{
  "activation": "drelu",
  "router_noise": 0.05,
  "router_logit_norm": 1.0,
  "tie_embeddings": false
}
Below are experts of layer 6 (counted from 0) of a mixture-of-experts language model. Rows are named router (the router's row for the expert), gate (a neuron's input weights, with its number), up (a neuron's input weights, with its number) and show model dimensions 0-127. Each number is 128 + 24 x the weight over its row's rms, rounded and kept within 0 to 255. Numbers have three digits each.
Before each expert's rows: a language model's description of what the expert responds to. This comes from a sample of Wikipedia text that the model never trained on.

# expert 2
Description: Coordinating conjunctions, prepositions and linking commas joining phrases, e.g. and, to, of, with, for, or, but, would.
router:163108119153112122131101114125109108108099090112137137148140164091126139134098140123101140153189137145141137126134095136148157097139153108156132095103134127080122116105088160100138153105070124160090081116124057153101088117130134147120123129156172132121164132124122108159143128149120156108136096144102113146093121124169134056141135107110145126128109131171100114140111133149147113113122
gate0:141132125146128134092102123131147087103123139110144087101110134112121086091126109100140098121125101107170133148107124118130145143147112186162121117159116156087160117117100146128117137144130118161154113136142153148133108161093147098090156085142154116159089148150076132102119144085116123100097120134148139136096134131175102084155089108136086119132110120133137153142155139082149161152177
up0:139111123140102165162123111134118091121093095139148097116125144089152124125106128140105141174098122109158163166107126126151113120151114169098103149163103158135144119124111105108101145176118079129159124157108119142143107178116123108111109138132090118157099120158092154119083146148125138142136105151131135099087127144150133118116096116178071146147147139145182107128130164088124159113106

# expert 5
Description: Pipe separators between table cells, semicolons and commas in lists, and month names such as January, October in dates.
router:157118096095103110089106133110145127125128136117134107175168142152124187081156164106117127128112120174089079166120131107111152130106109150144114119118150137129101129150092144139104163133123096150172134130126130154143131111145147080135131101143100095103093121113149146138176155110168142173149141161150158169166122098110096119132117148135131083135127113118142114113117080114115121145094
gate0:142162126141101107126099160117113078173141144167152132131171109130084136192133100177113133137141151137089164121091114121136112151108127119113143140134114148103166112122131128177131107149141120091101142152154124098114115102126145049115117109183110134121144121113144153143137149140145088155131076141150126119134123114141089104145143131155117135160154142120106150137139115081138104106156
up0:176161121145112080120114135105098082142128118153150128116162124122095112178145110140138127147129177132111143131137123092132102122089131123111166126127124160113172151095139092178118110125121137093109119131165111094139159125121119071112152097156114137106109100112147144121161146153122100173121117145157111106130140145112088145117100137170098127178135146111124145167144110077093125099116

# expert 3
Description: Paragraph and line breaks, section-heading equals signs, hyphens and opening quotes, plus word-initial prefixes like re, inter, dis, pre.
router:119099154103140120143123152161135135132150158143144174117141107171121137106128120128134168135132108126150107124134136144140140119127130137116082103096156113184074126123104145115176089109103168129148134122155152090096115112137129128094090165125112082119172133087131116101103100159092108080108127133154093116129124089135151161163143116101109113087145097109149128104156152092116105167134
gate0:170121149108156139128123166130134117153136141186140160133175095119156150122107122119094128100189106152095067101143117098133136122092123130062112109144124122155145126119104131112179151184166144097109122134134134123122098169143113137148140135143111123107175132086140151138124116139137118150154143140143080137149138106128146115120122182154150111100113113109147111117136078102134111123141
up0:146161143142138113103141170150092139139159130143135150184173162113176185132141126093132105126203095134103076090143125125128121123101118126108101182152142123147157126130094164119124152165153134124138116110145151126122130107173134097129135134137150114132188156098145152122136108153162103163135107128139098133145115093133130099115127155130154104096096094122142139142135125122124148107115

# expert 1
Description: Numeric tokens in tables, dates, scores and coordinates, such as years 2010, scores 3–0, percentages, degree values.
router:098134084124076150144110125162128106158133140136171128121096154103078121172131142145149127146111167119135176085108155116093093150151105090114137123117152140159168091136135115133148130148093138097128162141130115189123110099141142091131146124116137155145146154153132153157124063146098112098125110148105133132160105082110130109124137160133106160150139151129146130153153127116140096166124
gate0:130110132069082135106174171189116165118088162133139100131089127128114136141145139116105105129133142102129116144114124112146097131145113166130142117157098143152100146155105132175143140096074128128116120133134096125124133131096149078076127118121144160125104157144119100101111128169156159140120123154109159111118128132097071158137127141105155125122146107153101166118106098146130082122103
up0:131090134063080069101162150193120127138124118134150109115092143139137142139126147106112106170141180086116129122113134116072136122133120167130145134133101118118139122124094109162166131132114165116125106188139105148118119123138125104103119143110139158122120180146128140084107115139150137119108117152136165090114132113111114145169125163114161135106121101161098154148109091136153106127132

# expert 7
Description: Common nouns and plural or nominal suffixes ending noun phrases, e.g. series, games, members, time, -s, -ation.
router:106121122184104144116124134133124122146119138135107154118160126172162065147121133171141127079126111101133177136113132132126178156117070127159114106135090154144158154126093142139091132133130136126134160124112123122119153092110097119135111124107081175132119121068126152074109195126106148129142120160128157126117148150128106160106148149117154131143160143094132148139146136154159135129119
gate0:079103115147134101098127159104104099119121127164103164111140143133138081128112153121139101113123146093153116180105132136088126121110124084155161116097110139139114144093137138139156187140128106128137148086154128127174138128175106121129105127152113137144148130163178109122128116115140125164143119145158094133094134150141035148141136118124125129130124125132163127131085105134127100184123
up0:098199099124143125125114147127110156125170139136150160141158179124117089124153180174101117141141112127147049116148157115126128162166175122133108145092129125148112137142137117153106128098162106177133129129154123133122142115129147109154104126124159170134139129140152101101147110090162141118175141147108111158089097145141126111129122151108094136122136144083111149099092124127121126144135

# expert 8
Description: Full stops ending sentences, plus commas, colons, apostrophes and coordinate prime marks, usually followed by a new sentence.
router:082163168126141126125095108101135116143118155109108107121118151141156081076151106140159093094112147108116120160144110127128088142152168123130187150170116117108105115143162137120132135162125087160131149112126106128160110127092157165110139149136157134144104150170134133092095145181138094116136151106131120077149092100129123164089102100154103135129127101127121119099133111144149147110145
gate0:187163103126147130125092084140095131129103152091125103124137098124155084137155091133153152107132088139143148135070116116141102153118114145119136143115130128143089124122093085107102087128118108111152114127118148100169133154118096138148129098084167155112133115121163111090136141114124141125125130112196079157132159138160161115123090141136130139148179136128134162143146113102113122091127
up0:150144084149127145116112101115096081134108158113136124139124093111145100102129093103187122119144086139173140141058087118142137135149120157135130162126132110161100149115101104130110096141105111125140109131098150096158136128129127151139101117085166137150130128134159120033125135120121159108115134117163092151112158133162137124119076112131163118145148125122109147147156105118116118113134

# expert 0
Description: Articles and possessive determiners before nouns, plus prenominal words and possessive 's, e.g. the, a, his, their, American.
router:196122128147145113163110107134149133117132113149136100131115108094139150106134146088136144111131122126133155067117145108078108145138167156143084127170125139126124157119138110120121106112183164095138087141132137102146169099080122148132163156112135141165112128146152088106106122105109157148092110137175116148115162134093111149128160170141135139117113119159098116084116117152148157136154
gate26:114128119125159117103112094119144074149107105167139125145116127101135145083127120146089157118120061147106113145148118126113133088130080131133133138136135126105121114081163112115106143103119083109195124173079106134150111142098119145139142133150152098112142105117109125113146119144094094176100133164141143114099166146151126161110139104106111122135150154114128165079113087097119124154140
up26:142147115139157159124104111123128149111107113124123122132162156127095141136152135158104183138131064132120140107113080119115109071136099088124136153133095145090124132101154091131134145136106112138162104153076135163114144086109118155125158146144138131127133146138127118080128126164109080134146120164158104113096145144150111143112088111162152133185152168136146165094133116134114129153167

# expert 11
Description: Infobox field labels before colons and opening parentheses or braces, e.g. Publisher, Location, Total, (uncredited), LaTeX braces.
router:114111129124089102148125110117089181109161127133143142112122125104113123181143147186124068115089095129090124089161101148179132162114081113135144126135144145137136100131121121143091107123171132136123070106111156101117170151121146125152111115090168174142130090124155126112141107126151098101130174124122130135117164136126136109149084114137112135120116116088114136151111153116129130099150
gate0:131112105125102135129109106148142114140138100108150153124118144164107117109156137152108064117145137136104143088115169142200154122162093063114159131121099117117172107133120071142133137139120104110137115123122140101103113174105129146135111126139153131174091090159115089136128106104104134145126135136129134109139100149166117107125121105143185094162100157092126158123137105119124089145118
up0:112147108134150131129136138100118148145145123124152155144147124142150146090159140196106115118151091147131158095109161094156120123159099080133115136094093111102159085109138105123111169180101092085134106124155126115132156123099134122111093113147109118115141140159075105165161122113115160092141114131121142146097118107104107160138110187118149139145127174116127105122166127158152112134113

# expert 10
Description: Final letter pieces completing personal, species or place names, e.g. Vasu, Audubon, Eliseo, and common first names like John, David.
router:121122116136184120105151137106153146107120158101137130130127108148148097126143127206075140144126124157158104098138197118118122116135130154120128120075074171106122129130155111106137123123142086133114131105101141140090152118132125106145124092150091132117134120150111121073147103140117128138130095104114119142093163141102098152165172159129152167157108122144150120156126147118151121085147
gate0:138120156126117102152118144108134148177136117125090134104129126178121167162135153162111121148089148117153161133119144118130150166153144144141077138116140158135129166081135142120111167112201115155117117149117125122141140109159118148135159117095174106156130115133093106136166131152104104092112114185115130167142141132150123105119129103135084158124140159143158167104123184139157141133120
up0:155088159139114141181127136085162143145118100166106119103127131150145152152124132138107102150105148137147128113122143109121131161134136146133129130131158161147126165105156144129117140123193139155100124135108132113185129117148103124097125146107141102153117135115112108146157145138132109111082073155097062187163148137111158139159125131130066127136108166143155137100116154134169147111132

# expert 6
Description: Verbs and auxiliaries following subjects or to, such as was, is, be, had, became, plus verb endings -ing, -ed.
router:074119132144119100132149128176161141113146093087140138085114136172147175098134127134161149139132150150150087132092130144123135069121107139144109165113116108123131123171165100140135093123139128143127155158130169090187112142161097107147133108127098163097116142154079149128127156099145139129101124112121132123117160121104171146139126112138129149094127125111142147161083153122122104097100
gate53:146126138115094119112100144207137112148107119111092118077089146154150146125136090174134123128143142146095124088111149127141113058159127135128128136110173169131088121149177123176136104109109138133137169136132157134140132143149140129146121155126141131156161095142115093143111128106149094125153139076106136108136141151147129128176144141150170117107144123150090100151131167114108122118120
up53:146116135113125105095125118155129129151098130118109147094097136100141107131146102143172111152137080124113148077148129093147138102135163100154145127124182138101087102157127107175114097133105149116119180158154170083109125140152106170124092133135135125131161149133132101172110134093133106122116113101106140126141151146158123124186113128172156129163128135128163117188141125094139112138129

# expert 4
Description: Consonant-cluster fragments inside words, often mid-word, such as ll, ct, tt, qu, str, as in Molecular, Andretti, immortal.
router:135130108123150178091153151125112152152086112141110083157111122125122195142135149078129145092080132086155161109145115120154114156129198122118117131149108091162128120134096161128131159166131126115156117088148122108121081152121127123101099134101110119142168139093120156186116125124149140154138129097105135139122161142144136102102091089144122127106142141128145144152145150113112137139108
gate0:104129106113086170139155136191119113123163162164182115130152140142132144140102153133144110143116102118113165143150107093114132150138130088105110157132139085139127151128099098145134144123101097160125136132166131072101168191144107131093108119126088083137130119103099129169122126109096108102133114142112153108122126089149150127149122092141128110129167162135125143136115098129123134177159
up0:088166088083113159140144150181129110141132153109165080134144176113114131193129163126160123151122127149135156131135073113100116142119158137160124125112133104127106148140111104132168137121120101173126164100123111117131143172162102135106156137116141114142140125118122117126132140119113113131164159155093145123093113083144109112140152114171135106113190149142167148151105119095147129130153

# expert 9
Description: Capitalized first syllables of foreign or unusual proper names and particles, such as He-, Al, Le, El, da, van.
router:109119147121124160168154159087152120136146100122115113115103088133090095142120083179180118181170118135112131151162122116097126107103100117135140109119146124151134159146153116138116140130177154108111186147149165139134128147105110159156169127136149137093108142154127088137171162119136127135105133124159158130126080121120156113107133125130162099126091163116118080136132106126130129173135
gate0:101114146122129143121151094142115135127130105118135131113136090141137145161112111134097079126128141166129112125157137121104183101075067094113143119131094108117114160171135127161101170140139148118170115152193124123138124099135127147154174100119145151149127113152116150138134165095129153135140112092144112124097123110127187127095100109120165117141082130158132170160136113115127122164164
up0:083111112144145154083134140120118134082130079145090150116201093151152117148137142141080083149131107146112148136162139140117160115162147089126150118182161104144170150104122144170120167118126163090147152152145128134117140108113155120150164118127127104138129100125135083145114133107120148091112149134156131119162101142131092135109118156121118086101115142157122115150153158134154148133115